From a checkpoint of a small mixture-of-experts model trained on Wikipedia.
Size: 10 layers, vocabulary 30371.
Training: a variant of Adam for the experts, 700M tokens, 10674 steps.
Below are experts of layer 6 (counted from 0) of a mixture-of-experts language model. Rows are named router (the router's row for the expert), gate (a neuron's input weights, with its number), up (a neuron's input weights, with its number) and show model dimensions 0-255. Each number is 128 + 24 x the weight over its row's rms, rounded and kept within 0 to 255. Numbers have three digits each.
Before each expert's rows: "comes after" lists some tokens at least twice as common just before its tokens as in all text. This comes from a sample of Wikipedia text that the model never trained on. Tokens count by the router's weight.

# expert 4
comes after: "\n", "|", " \"", " P", " The", " K"
router:090125088093142131081103113174181115146115128119174144142137085108146119123097155133148099112106157102107151124113143093130115118147162146108164139065149162150116136136151130099107124151148121174115179119130143117140112085146105127103132146165092147131136096123118123140144153154134136126133139127132130092118174167108178126133130151157141145118140145122101133108117112079128126135134105095167156161135141103106128116092105138098125110161099098141109147108116132169078092146130154145158147157114115111129117119127169102108118113101110093069113136139143108129129110123146113138122121128119133170145149148117171121087140149176141114144109149093162160098091124124131130122130135116099158150099137119171145109130160170061146138114130142098186069158177110122143150131120135
gate2:112145087104121153119148160147136146112140104118125103112121137112097129118119126121127165069111135152131167083142140146132103091164144186132169090100107117166135172116139110091127176152144158104120130114124126123133141102142124101118171135111093112120108140126078110126102104149151138110136140107146118102162093136151123155070136136131170131141126106120105100139095108165123152099127117157110146100150132125149099140160109107144132163124090101096121138109172150094131167123159131136134128140101150093139108134062101135156173143127122081157120144112125086162115176073139106124133120109103123132167120092148150128117132142123158128111173108147148100127131101176110166130126135108085137142151081097157175140160124107106185139093112112140149109121095106143143142152111133
up2:141150105109113169148140134154136099061116120112149126123184114131122156090132117133113107133097144151135105161197124137112078147130132170086174156067112122155092112073131139126148156132092110077178122127176125138092109104151133140099111141123086127115140140138105148138150112144184137152143148146111156149100132096130096170109108129155123161147112125097099127111132099175110105140094144149100186126117129144117134114093112151121137143129123157145122131155082141146156115124106109133129094122113106138097116119142115136077166115135150158140109127097155115112152130141173118129131142074099145133158124128171162148136136092097121146133120116106108151090135118082113143106132112125185088104121132105134138091140154118120134103119122111133132123142124129181139118134115083
gate3:137111151108131153111118089097161106145174125135130164089142131138117114097155131091183118099130134163099125098158116164160146111097123137158114095101139150161117120146134125133139131142151156123154094157145129102090150076188112075175104161105173102124148127164145134071114122107167107131146127140129152105100105107156155116140148146124124145106128135081131105138110167132138136137141124112108122109174135139121132097142103155139107147098137154161116165112134076124130143148183099088132111130164166095173152131132112144166120071135112168118143101139112127118109153081101117141092121156122156160082152120140148112110175105139143152113112149131160133130167117125121131139148094121119139163129099117137143108120103151119146082131133091120134157106144118173156100116108146
up3:111103125118127088096167165124150136112114149134125117134133103135125157159116103111172155147126066154111109110112108119129138124128147110119089106116110113115159110129119107142118126110145154165134145163148108073133074126113122140142134119107153127194116129124119182139106153115116092152151118091129102175149112110204120085162157104146150108111112131102168115121126109117130136132140147075134167110092115116149121179125129127109099141157139144117111161114130141104133153109143140134127112144104135176131111136125107184080167138088175131106152144150116125101110061134118153118081134111125136134075132143160115095160126168163177103144114099161098124118101158136110116126130126101134115147122112116128145194124096120126125153119112112099073124149136126089097127128131140
gate4:073105099086105149111093160124160121116130169109068127142114107152111108111154147189159143132146171092133091084115130164114147129166116111136154144122103138087137135144139113161163116076109067132094094092151155138093120116169178106129110156125121097108147142132089083141160127131120162091141141136116168143113113086139126117083114124179155136148132139148111166135099142142114120115154082138108129135159150133149121125147156126115110105112149130100120102135102131128103116148100129118132134123156100116164095133156160151087162148151151130146151134130121137112126137140127137106160135134128153103119170118087114119131096159148142165102122135126092145148128168116169134132152106146123163120118159149123154162104172108127112116170181104170118111099144137101132103137097123
up4:131136140132155130120105117116117137180137163160146149152126137142131141132087122176110105095124158111139141136078120102132167127120100084155133141114153100104141146125111116160114111163104139152106146143118128149149169191137133121154149107104129141073147147137099110130136152116120076147141108136080115074163162159105125145082128100143120130128110149113112108122114123111160143136123139084138099110141149132158120128167154079110138158153110129138130161134127120149138148137115116129121132152148106110119121081098106169143136107118110115164176138133116118137094103165105144150125138130118088145126102115129102086138132146119125189141115136168154102117161162157131117107123092180146123141111147142105157034123099090131104083149126173111132134119105133131082092126173178
gate5:136120118127157104093129078116122168110162133171143139130102090134192141129114092196130154157130138114152151093123104118170097091133119152129136135115121075152160105114159131132084135107128108140119145129093150177138160151138106097132179158099131112130103111136096158128148107135130134121116156105144165116129145089078117109173146110176133093131105116093132092092140093122174135109125138145180130116103136186134145120134108142160168151148122120132130095128110140171121109098108133176118143153143121112122113119131131107102119105133111104114073139127135123120104160130146145101142153107097137135134138115150147074124157154125090093148099132141139096144187109148127104118093094128162135136180116124095122105140166136098145131108137138155121154093144113129177111122140111
up5:141075129159152105095184162144172089167125179143128131128174124152154141114142135136133111103143148191134160126101169153115121151145113124144156142079120146117157106103134129139127111136123106108133107120124097119124113149144137124131092136160156111120105120137115100127148102154151118106125141145113094118131147174112093149095123168121156122088145132148141124142114131170129174078143151156132132104123140173120114153135130108197111151123123172109165107122160102135134128158124148119140128107136102106152161116100146156145159110162116121152083145115144120097103126144114106148136142050132152108108098141152143135118152122086113153094165127157146130133160076145129150140134095035117141118158169125124101106086165126142111124111113110129146135122144125153100147094135137
gate6:118093152114161076167162127108121096152111117117157142099086113093101132159161143103099122144130140135143079116093117150096134147135152133159104180130151161129103141142140115122142156112149130134178113118157134126146144110147117167094138146147116136106163121142154121127135102151148128134138144097126132153078155136114152122137119096145131128123140119159157159194128146161116146191117119110099143106143115053166182139090123158132123133119083083168114159069076148145121128115140094110112131093140150130133095121099148125129124146153153123103135123119164122109145131100114109117092142118179130121141098156140157157079107118156107094149114118168113090147102117134147139128104136108127126090108125109104122158160171126143148142112137116077128125167151121085133138108157130
up6:088112162114141106127094104135148137152121108113118128146090148112143114134102110111103100107179155121160138099198145130140103104105141144112157142138118092150100114104103106123113071112137111112103142113108089125113109107068148145143114138126132110125190161158152179135085151147124172149110162153135160119123115145095156144107151133117117161130146136136129108161074104147099108155131175106153148145111178118073108162123152109140153133150117110105108132135100160136165109129150102119091126094131056090135119135133146115117145152164140084113086102192134168127103121119122125107156117136142117143135132120159132128132142092108121135131103134090140113159099137108107104121161111107121144147137116132153111077081103119133126136149126126133105188124159132123135162150145113
gate7:138138039114089147102161148116111086143089141100130146174163109171147145129100147112144121126141150147144137112138153098085122158112142097093130133128166104120121101105134114142114153096134118141185110123147104165149108175116145165160085117134121173135136126124130125129153129164144142126146177126106143125142084088088101069098169143099120103124097129105112138110163132162128091145160131117078136137102138097190104108079154115170100093131132101124127112098127108144092123133108125135122123111134139121171168118136132143113134134141154167144102119149150110106161127129109124165132085148096158118133124139106163127091140119093164133158134179106118129131129148087173126134139132140104119120114126137108116134092120139146119120137151106147142131130147111159181165129100105
up7:134142113105120124148155152142102131133137199127090158090103137103143097156108129109101137086139093116148102171153149147117121130108140158112152096127129117139152141089111114152105158119121106150151150131150120124145117085108129108142114168048126153102171159121170135123111140102135093144104133175135122158137113126133124121113121101170135136118104139114139129146107111140089194133113128139125107174109133145113141111100131101152131137095142129149155120123114104147133124118175095089170175138115127138106130086119103164136130125104147149119097081120121110135127129120121109153121082160125107073119108072125150117115118099126097134155100171138145088162105179105119136139152105082108094160169122106123134145078126116140116154138096111092161108159156113125121122110076088
gate8:130135132146137113144123093121163186150112140101176108102102106158158122147134161126173145124122100132119163130113139108129109101189147183125104098084096139106181126125124123113107115088138142110104102137107160085099138100144126171145130094169151105132125134133131145148103139127105165117114137087113142104111135130119161114174089113096140123108149109101127140093127115149139091121136154112103147063113125114149144104155093148095142146148137072101130125146115137108148125134144170087114168085096113109096120114095149190134134139172098150139122135136107117138135117105129122095165147139141105137129130130178109143127095187139135116108127166163106130130106121122124129115119120175109171140160134103117126064145130103186114128098133114125143144148137121079123111102118133
up8:155104126141123125181116130122109159088108166105151074086093149114124096082089129148149151137158086102151100157173113081099109132134106136128123139119167092094163159137100099127116175156116100134140100170109126124129149123121134154135192153125139113097105138174092100134142135105158138164116121121138102141104115109113145094152113094096126108136180137127139136126181137106137155154127129150131121128131141148135137159126100135156097098060123111143141118166126125107117126109171121139128128131109121135110108113133158114155140062118165124123117134117147121106112135154095138128100125137120114112133143134112144054140129117124155119108133169109112102082134140131107157171155139130156128143122143122211124114129157113150090140113142130179138172154142117175113152129132115
gate9:128144139135157114123118102138126111141129055120134076141112116121154109127126146129146091115120146173112096119149114186134152104107101149103126129113128131128142157085118142127099114137116106129155143116118140154122100083128155145102090148153163111112112112146098137139131102125144129124125139184147071152129098130146116112114148139123152139150137125125109111148137125166132114050135145118185116157135144091198148162111131162115166114152124141109091125135142113089089091143149133130133140118143170098082148126122125132127121139136152156098125127132097129120142140171141140123108102142111179152127109133115140170107137162123104118110171129100112150145140115151145166124091100115144155142086092141127161150110152053183096135203117112138090171154145131113111112115114135
up9:137131122136138141100154150136112157089115163155122096122147118155109134145125096114129130113120114143139093164101143127118089123109115132091126179123128131109146143165144156131143124108139172111146095127180101114119069121125085107119152102113103170087125149124153113091136113145101130126135155133086149142118146116125155122113166098141141072135092153125163146113148133104110138139110141125104145090105136133097080142129140112123167139083102122117138100127111112132149172108132109108223152149124117139136155153113171158103110132102108105153142145156147118145082164132129083118128121111138121116149115138147071151161155148133126166148152064119112146089142158119111162108133127156161121140096108127153136107175149189126126126160143094163162127087165125101094134120139135

# expert 11
comes after: ",", ".", "–", " (", " $", " ."
router:101119100117163068090119123192159102119087157130145142153145069118112147145125141116135131104082155076108095128115112110155137100169166097109174132122152148160087142097164112114127123142106137128123183069150115107134127110150130143140145176172089135135152115098116143154115124145148121111124164136090140105115138134126168114110138154138134120144140152098106096097132112105161103128116148121168126130146100123128152153098105154116120167145101092124116097141099119174096101124180128135154102157123141132135085163135150112138131095110135095097144172137171132156090137116134107142110120161112109153149105080127141108080141138151167099145114117112146151138097143163122145121130160098115150130110139140138120132124144160115144163136096121124149077113152091105137159141111143
gate2:168091110119140175130134130148169072158105106125144150150136136106090121067129159113062174101100105128137162133129199113168108123169127124129153129104157128118120151117126096142110160143121142120142113112129120133107106063164104116095106140148140123100109117156110117121120128144138100101118118141161135100125121133135133130093115138157160124160107110137129095132081116143145149113164132126081116137131130122095115138127109156162122135113101141121119105114151097154155174123141113148093132114129139089142117168104118116116168129187190082146133119090111126158119161110136121133129131122146161112105093107110122135091128155134167140122124117178161079125133118164097158116132143119096148146135092121127130142201135107103177146141093101128144098111100113152145168117136128
up2:163140119081126155138160159135095159071126132128172119142156083134150092109089132140089150169098132123148086174164121145165102125103158167142157114099148128158135107090119157120133127125102095077125147126156117147072114068135137121142093098077073125150104155103136152112155144127131124125153178149116119116138180108113076131106132129141099206131120098109125150133139142134134123123128133157101131118127149140093132148096127130112115159143101112149104117127145114131147122095111115112144124144138141120157150107158126140122150115142133129145115121120153164106183085164145114133120113106115127111120128124125187138155133111099161152116102115119132141103157109113115109109096126097156086155102104149127122122181133131101075123123129136103142120118140121174138127112145068
gate3:106143093122125166114122107095149075158157156153108125133156127148115133104118124153162142092142114138136149073160183139158150092087128103134115133091126138123076126130117144135111133118134173132188130091129103100102114061171115097158097162128123118118119125137124163096139166134171110126148109149120152088125103143169095106131120166179120122122166112096131115110118160133164161139180158107096115153135126184133121112135119124092106116123121150137078123135133111144191159097126120143164108118092150124162118119115142133129129146117100141121145111119124139184127146134087139174119153161159110152111140098191166123106165127184172152105118137114115108118127133138148121140104115077163128128139111140111148138121125106124143128119112110121122141104126112134160108122131127
up3:083130160118156132121152141106153127133141110121128123146111126135138170129140122130149124117112084136089097149130119120129127125101145126106135105126099071114113150125153066089105146100129129133176095140111116055139067102121124190152142126144135092128095129145143138094135124141118114147141118120140127111179090110128111107140120113153159093123137169096146107137133135107132124120155130120151152147092143121145124207116129141120100124167156120088087149141060143130122147133139118201121129163110164142121130140155150150118122148107150142147125118114153104133128089105131136134126156134110147155110119143155127068163179151117148079150113061160075113152117111127142179151125114110136165125099087132146126127113106115075126152121136124135112146129122118137142102113111167
gate4:119125124137115143109093140091140164142135183083128129104140148161120147116190166161127118177141154110115115121089121140143159121128082114101163120126112135129102102157120111117121140118096101114091130089117141142125129121170141164097165112124101098121148129167136116100106106099143108097133131126146137155080154101160139097090169138154134145121108140107084174159089091128116110142112098127116144184150181130160125085114121099111150119121103149117080111129112123137100133149115145162094101091092106108172141134146164130089166089133154124147132120131109167159120149155160144132125108115139159127143167144131160127104140134144117138119103119183086133127103154115154172143118102143172158119105130140149122121109132122123131163189188098118112134120130155145133099127121115
up4:147126130080081117129140133129134139141130125166175143143130127106133179145085143130118145142158139115101158156126176101118163119098102105121084138121166122122164130121120141127134111129092119157161079149101117128150176146144123103142172124106127143118150137146139072144086159141103089133129100123091145100119138122162075160167132121159159140113121141121115152127167160130137098086123148100131103154133153114145111103104145148112133102108129089146160142116148141124156129084120145120104100129117085117145129063095139147120114129089099165149108142147140140133097103181145167148119149137138102120122099140145153108134160141120144153124146161133123112151170107182136108105123122113089129155116126158137135068150119113122102123095143193126105159111133120148135072093153172
gate5:156142088124172106135145129147127171107123108170180119131109090148138127129164148148099168156122115132149092084106104150119138099168108105118132146125134079151141144090126148098098099116119183182120166124113168132144170107170113074125143144098187110149122129155135162173155102117146173095100150102108139102131125135108124138145150146124165090131118112141162147103156111142136112133127131134175180128155082133106134123146113124152104131146122116115147121157085119145110127095114114135099142121116116105145121137130150159081112088148105103146111088112153103105128169131143120092129101122137123148117119104107170096096153128111118142096128122131114142162178122129111112134120102086152164128135119138102125099085119111138164096114077148109148113138136118134170174103129148
up5:162131128107132103100135186110159157132162160128132122129156126140140143051103136140108110115164117166105173146090097176161134126145140095132122099114115126130111105151124135114136130135117127119170148107131126133155126118121159137152121143099178133120101148114101153111191095143120165111102134123105098103134132151109129136108092154154145093073183109117134117101131138159113144110099167155116123122110121134108124148122146121161127132095073155140133116132100099114151119141122140119124123111090149117200118133099127116151163141130129079152107124121126099150114121086118130149147168103096139100099120095193108146147141146101158174128197179128134141128123129131140108143118094114114155159154159141165132147120144112106118135132107161142114124133165133184179145137150138
gate6:132116121130157106170144114122125110159118132103129175127120093111072146152129192079119103141115126164146102109115109153105134148151103150141106151130141143106103114126116109142083148159115112151148119116166135129174127111158133153115127157140111124125134131099122133105114121132158135134150131124122138082103140109100150105104153158097099125128100145135128130148113172150129164184109134111072143126162171084175154181102152125141104142111112119148123133102095146175127119088152084161167121104154132155161129117094121127146122157119127125122101139108157141073174146082116112090074122125179144131174128129104104160111129123136136094135102084151135147090137134120136104146094167095139153054099145117076145134132116121132143126099139145109153127129145112133131124131163138
up6:078119115165142111112102135086130111156155094109103136147133099104148116153142134112109127137128142139148086138140096136116103128112161187130118120154109097131129173108133113111108081120126097120103117121153070089107111171049123149123127153100137122095148133158141145129110110110135164120113179152184154121122136114114080075122166116120080115158163093168091148136099086098112110131154159134179147142114144113129102130108127106140146130124122126125133121144133142090150119160114168153086117119137128131133118154137138092117150125161125117122082177186128138139132108126084129109126150085132118130124139127146111132147133164110125124107142122130107108161107086153099112143153116106123138153131138104136141089138111124159143131194180093107102097142147134118122116163107084
gate7:147133106106107122093145096141124097110105096112131126142160141178147137137114120110090167158144162118156123121154169136096139113115109121105162125095140128156115134111172100137111130132124122139127130106147150143139118177192158128142137171100141174134129128096161128084128105144185139128158164125145116121118109113107115090145148139120105125138131135102101105102126148163128095131120155129110146098141184119154131111128123122152117093065137093115090125144095099167092151145103132146151090084164141129160114097134106133111131112127106096183072138087136117080172095081111124153093102140136160129107139106144113129125138115098174117154139130115143105114122157129128155089153123160147137164116132131152129143060113164147091114152129075149141143129135128166151122106137115
up7:099150143127135149109144097134124094095126172141089134138075125135171092156120122138127140113160092139139110170138110134122109138097134166132147121113110138167160123142163138118095145169159107144080167115141135117122136086123153110138100133072156111082157147099167175156157108123109098114098110146122107132130088110118144113113088114136137121135104122084107133138097159137086209175116146147115107176163108130121138098145136087121139161112125135134125089145094118124130125113117122142149152111140071125097187139123110150139146090094110132129154103135114103122148181114120097123107120137115136105114108094105119139136086125140140159140091131120159089139119162142092157165144115106144105142140124135111084139112142118122159152086128106119120141149118102127137110102068096
gate8:118122101156149122133134075107135109137135110128158123127116168181112126133080135133137091104115116101148129082082070091148156154171158150128122089087120163139162115163127078131117184079132142129117108131155155061177138121146130162152094127135145118085170147154118144167124116142117136131152139126102161141146147113077137089130090115125110113133127127126139132091080129179135088133114133105147117080149110095128110088123156115114138110138152109120108128133132113120130167106124108130096165116110147139134144103133149155119139158162118123137118154118112081142140114104083132112098124131139139179113145094146118119149134167105119111086136129156107102161129148135156129135130095173098145071157147094142137093153134121125107118133134131124172139141101116108074126134148120
up8:141125132126103122151094125086148139120149174119145113100097139123113082110116124130157129125142097102105101121202146101134127148100099109129134166136135147109140204124097115132087136099118128138175112154116119105142119158121172151125155109088110157149115142117119087131149077130163097145108124154156183134143144135113105102139111119140136106122164124112096111135161111118075160168138162127169133126133176155141090113096128150171143105069072089136170145139167130112144099177147115127143128127104132139143107114142133131120160113093173110093076107117136134136092131145149110127121134134161153112155103125107144114135180150149159105119131136115100075118130130136111115183140106142120103165158157125140142100096135123133087140113148126138156129122147132142133132102146156
gate9:097106136106150118103131129134164117174127094142122090115094164150094138112160152128114115119114169180148095152124082110133145133099105156132122157130138109134131123094119157157121131122074127129112165107111123132134143122127143138099099149125134151124131111133112116154098093119158111152118117152166116143110090110131136101112122146119114161144080115148137116136137158204141127107154178118126113109109113091150140146136125104124171164134121129114101133108123098106118133105169099145103172098133103143123128104104140110138148128178140112088184126131133116113094136147134127117147143129115138133122157110064175158099163149136123178080144140113140133153169090193148138143111104114131188098095128095153136118130113094135125186137099085154099165146113128148139152146079120
up9:120093126139179102096104106172132080146111161151118127138133123162107093159192142115128129119125117128135139184138141149139174111127110128108103133117114134114111139133127160148151134120154113092121137117162142144136097116081072129082128104156113124117147161122123115143152131160106097132130170148136163114071152140111122151094152098145117095133103131110108140144132130159159146118093144122120104110132133140122096178159142112125118141133101121091137093138135158140165142092144111120142169130094103171091147147099109174145098154075118122153114146133139126164111124115080150150163125113135090090153103112121120126118143122116148136165148154140116141105114124128088105117107154151180129146093122096133126141168100124112139145114160100137182107070189122115143082132176125

# expert 1
comes after: "\n", " ", " 0", " Z", " W", " L"
router:076099121123131074091136135151123133136099137156152153132176096129117114166121138119152132098086120090108148118138122101113089123143172102128166135094157138133132143129172120104103088107123168129077155099138148106148092075136094127154132135135109156136169086123132170129099114132149101123120148140109119104096157176126137106121113135107143112143128121121086093114136109123136139120150105125126162125166132099115174139100136133095159119117098112106121144151084109167124095145163123133136097139063150105140087200116192115165125128119093116121147156139160106124162160113135103166113098144128126154138143095106136131104146150165178103118107156133147140109136124153132178121092117098114140130115167141159146122127179154107134149127103118129152095143137106099134140135119125
gate2:103122098061152141098129122144175111173142124112157132128145119126080089085116136103094140122132103142112131102119173151150116099129141181150159132090104100153138173126136094101126148144129127110159131059089134118123111065116166117151112139167142110149101109123072107094134099087113110136120133128148115079103126127153140147093112110139155142158149129130119141122132094161122136119160133125147139133132160109083132139138102136121127103143102104086157149121143094155175171129148137145137118121133148084130120151108130137128176137178136100129161138091155112152120132115152125131141111136140146119130162112113158083151147150091163128111139136121152103127143117163132140117157122148134166152142098078111136101150123119112174180125101103119163139088082105162129157136112144
up2:186158108117125122114166130136108123100090158119114132135137143136097139108108160135076130136091159166101122153176135120116126140079131137112164107104159099129118115097110124116132126128109117103133148139126127129082100125125140118122093125115086146124161168156147161154184113127143173125139116160070115132096171118103091149104094167154103180124132099104049149159160136172123120136119148166112161115169148124078112138065113169062126132126134115108121107139113105140165128118126126108140134129151108128129107112144094142116163136154157132108142142121099135134178107143148106123140143107126133151113124144144139191124114114098122149107112142110116123104161114110120148139111140107164051136096118124121129123160135111135106132111094141138110180141113122145129129115144092
gate3:083139119153108156115159140111187105134124122142126119143141092129115097123102131127163128126125121149106127139183152133151136141096125151137136140100145134148114111132152120139148115106155155141169106121142153099103107055150090070116143152140168164104152132122126173094127110110164121132135171117122138144132131128159150119116121164119096117126149155088137127131112118133166129118129145101121153121118132169129127132168125123102149164105152137147104126079152106117175148140131150115134074124153149098155145104144167115120100099112106158109088166087123100136091137150116078117102109152137163097100159110138136138148200137173115111133127119131111135144166124153187134169120085109096126125129138110161113126122126100126141164148086096176097107088168114170151120099120137
up3:110124112118143111091124109088143102114102159125123123114141133139129137159145123097136115120093111145103151133105163076115161114125115146114093102123124098116147162124134134144088078114137143129166110132151138090115099108093102172154169125135141156137103143156158137089136155113069114162156141080150100123132118109131138107151151062128121105124128136149182130147118119130151126138159134075146138124118112128143138176104138120087129176162094152136085154114072122143159142110127120159122107111146143119120129151141159153122136129133159134115091119131126135116141098133111138142097163115081156134094122140157135083173192106123153124102120056127113122129086154163154165164158115114098122120127090116106113155123097144102154171152108110101116181144124134165119125129106110
gate4:128134143095127125106109127102156128175129167136143161140119159116091104121190126113166111155150149120121126113114112175150105108102108138105111133077162126118120103116147119129126186122137099094099080055130152149139096135126143120153124122143087093114127114161128123108212134083130101100123111156104096127161146113126150118050139113131136126136152147130125162147149137162128133140182098147171121113156144165153147110118174137099116140138119120107093112114112124116136098152116129139155132102114099108091120153165160104116113124154156132155119152146149164133114105098133144140150144124131149138151125117134151155135108137140130163116102147108112127148136171143171108151127100147157159081142127123105111080048159106117116153173137134123132109120143145096119117136128105
up4:090131164128127147134154126138141163137167138176173149122094127122121147130049116148128140085121150131107152139120184089150150119120093075143127115127125075123136155150074131117122090167140108121144136153125142159148169129138094129144135125102144126105129154179120116151137140093113105115138098133090097136143146119117105195165108149153130148113096137121136151117131112110176093101136154103146117176127145090144120096135134104127106135127128141115117176108153144122171134094120125124112123143095140117165131084088151114124115122115128117169107147111125101140103121164101132141107137118115131128113127128095116098125152193107128137125135153132090146139140106167129090135135103146108118120093127177122105069127142085149083097114117183116138122148142130146136137091188143
gate5:153160109144144141093150107106132165149152103149151142085122133128176155119119146137111164154110131110137122107118143140160182080129118091110138118129120097118180125095136175137104119117138151155108176160098134117115143126134143103098144160079163121176107082148144128116129102117146152152118107153120169111103103089112133145187113113181138118149113107118151131154125116147162124147093128140130148145105106186128134087123115130148091161124104144138149120123119121178132106103095127158140128139107124122121111142132118141091113071178098092080082117104117145112127137127107121095093153138095123125087129120134151078125118155142098140135110143139101113140110134127193106127146132119124102148154170158110083100111146130132168101154113130118123143166162123157119183111123126
up5:165124145173112080101141109130123144104171188126130113141191120111127166098093151108104125086135134132138180154086103140161148149121122125135123121108104118147144101141106126112104114138113105105146131132115123137157134154131189147138118131141128146124071152136123171127123109145172123143129133160104111149101137159110098145117139133205132135083150124115115146122061168150103157121110160137168144130119127111104138118125119077186100105116103106087149145144161126144138137174098128159121118148148110115150115135116164078147156148083128109115117107101154102130125122119098164109113182095112114103121141108129120144136139105116190149145160150154138077120129107145146147119145106139136144182154144104149120114152121125127135107086117138135134126105172130141111161153113134
gate6:123124136116137096146170099097105123130134120106139130081138082124147144166159112114090109122119134091131096123109152132088128143155145121141111162135151141139127128148112077129115158166137081158150109090169154127134134168141088138129130169146145115140154135127125126114110149140164153140116097096120133140108121100114117122119104130098128099133103133133117131150118136119174089168101129110047165113164136111143146095114211142139097108132123115150122134118097154166114136128116083178107154124155136164140087145109159145139140168153138105130132129144163091138149094114047100114116135150183150112153110149140135199090124119123122130153114085126123140134123169128140159126113139123124178105128114115087149158168168145119127129110142152119118087104126122128144136131143128
up6:141126139114121132135131109159130139086126112124100071129115131152145119147130123075102088185123151126158110110146104161108136122142118145111138138096133151095114159113148056122109097118114088092109083140180087097154085149089145157202109144098133124123142122130168137113084117162115130127105150166136152122124092136113142120133153127123117130147119143105102146130101143136081104164126107110171125125181124145134101148118106112130163124162173145126169148150131123164160128151146129124106122134150114099124153103127132091098140146158112127127066118125142134120107098100146100129116171132152114134150122111104141137129110154109124143114149157151124139160111067105133106156148119131110105135155118136124111086054107136142189127111125114094104165154118125174162119153139116
gate7:140103092141096090115143122118126122127119134093140135139148096164100146155067157128112156148139156108093134105158148104111106129082133163112160118123186129147151147091125151111098103127137105130147134119124158172162133130108172126130135117114122149162111115149118115139108097169147173082162110116169127126125139131111125089096108137124142104106130126101075099102134068165110102150127176105086195084145143133152129146127153105118137105105169138105154130104142129136073142151121116138142145111150146141164110117122122173123132118121100159159123145106102112140151134119104105131100131105107152123135121106122157109136191143139179133150125159150142110139142131117076162115141097178117125126093060139110166147118140108162122094119148137137113148140115119126157139088110156
up7:158123110119145148112111102149129143113122139119090160116114076133141139171120101144090160149079114080138122180178124104077126104141143152112159107109096153177104116060113148104107142121136074164132143098139111120123100147091116118160129168088122111101141147132144165121125153106119132095108144142117098161124075134125125163129106090121132126149088135136100134153086111127084188143145155135119100160151117156136164136148139080102121147093140133137127113119115118113138141127153103108152172142110113116066137113167112140161159107149135130140131100110111160141153136132123121113125114118138084130126126089181121143137117162126142156146105146121156127129131152139079113143107096098138127120132128140107094123113145070144093187119115137104100123122157113112125128127075111
gate8:156145158144126113092111076113152139135150095097145081110152121137123109137102124158149122126160128112146139142132106129131116073142178168152087116075146120130142092167123106098078157093118144134100132170101156088158123139160159131148138106164155110126144129101146164139119149165122155119126101127138137116109140102101139076181119135150139121127156117136112157098146138147103099152139121140138117128118148116107139155143151132124147159123156136102106163110082129129138162122132125097093144139079134117128115094107148130130118122189077102122098139148115122158131146096118122103109129133115157120092131087175108134112113198099144090087127139133147102114183134143119103096108121154072142166170125109100123135159085120132128093145127122114142143144094112103091084130138118
up8:127123151122129162150070123149153114128141162125136098163120139086143133099108123173135132121163096110128123132152138120158128154111126103108111166135174103128162169140121132106103129116121164194136137155144162142147140146121176173144173106115103209151119117131068115123099079128149109140122073121158146115120122112131111118119094113122099101099134161142145128111151103120105138114134154129117105132134143153147128149104103153149188045069128115131171133156151134121135093150138089128107071103084150119141100119101138085126143106133150105115106127106136090149109133162130114140132129181129101137125140123123140118140169141122133105148135118144130114109092155111113108149096142124141121150136176104140147137112133118168093088124130143156136120087143117175113140129150120
gate9:139131131140160128149146155146163127134109104121157078140099134132132133122126162137122119131143135126130101122127091132107126113109084162088085142128114091108147138109098180158094153139045107083151155117110105137137121104124111106109106171096099091099151150108136130174143097139124160151098136192152126164124103123117099113117156118075141138118138126141117115144097173168113102102166153122164140157166118114203104104106132116135147122128122181121074121123156131112119096160119107153133163112113144152102161113148123140132087120138131164121112114128069121130141127152146145114154153124145162133128103149116150136115177119139136116128123133124120157151139126146179126132107121096141144125075131125110166194129115127136109134181085111140114157144118129134149149121102149
up9:118091106133138143092153100143142100136145156167110126109167116140129098137109105134127110119123126141121120155134135145131161113107128084113159150156131170098137130114154145130134119110169130129149136121208138114094141083142082141142132099135109157121120147115087117124102110137110143111115109109114176136114125131113116183079151107164123103111079140106149152134130132160115153118105147113133116133118135160124089124187153088117113139136106178129133092151087134097171164131143096114176164110110146153128138180117168180134110124146097131151081112131158075143090103117119104157138120134155114119086078117122091159137145147138158126123148121103155138081118125112090144121135124153140159158131088149131136126082144155095136120125184095144163133080142124109129154127123135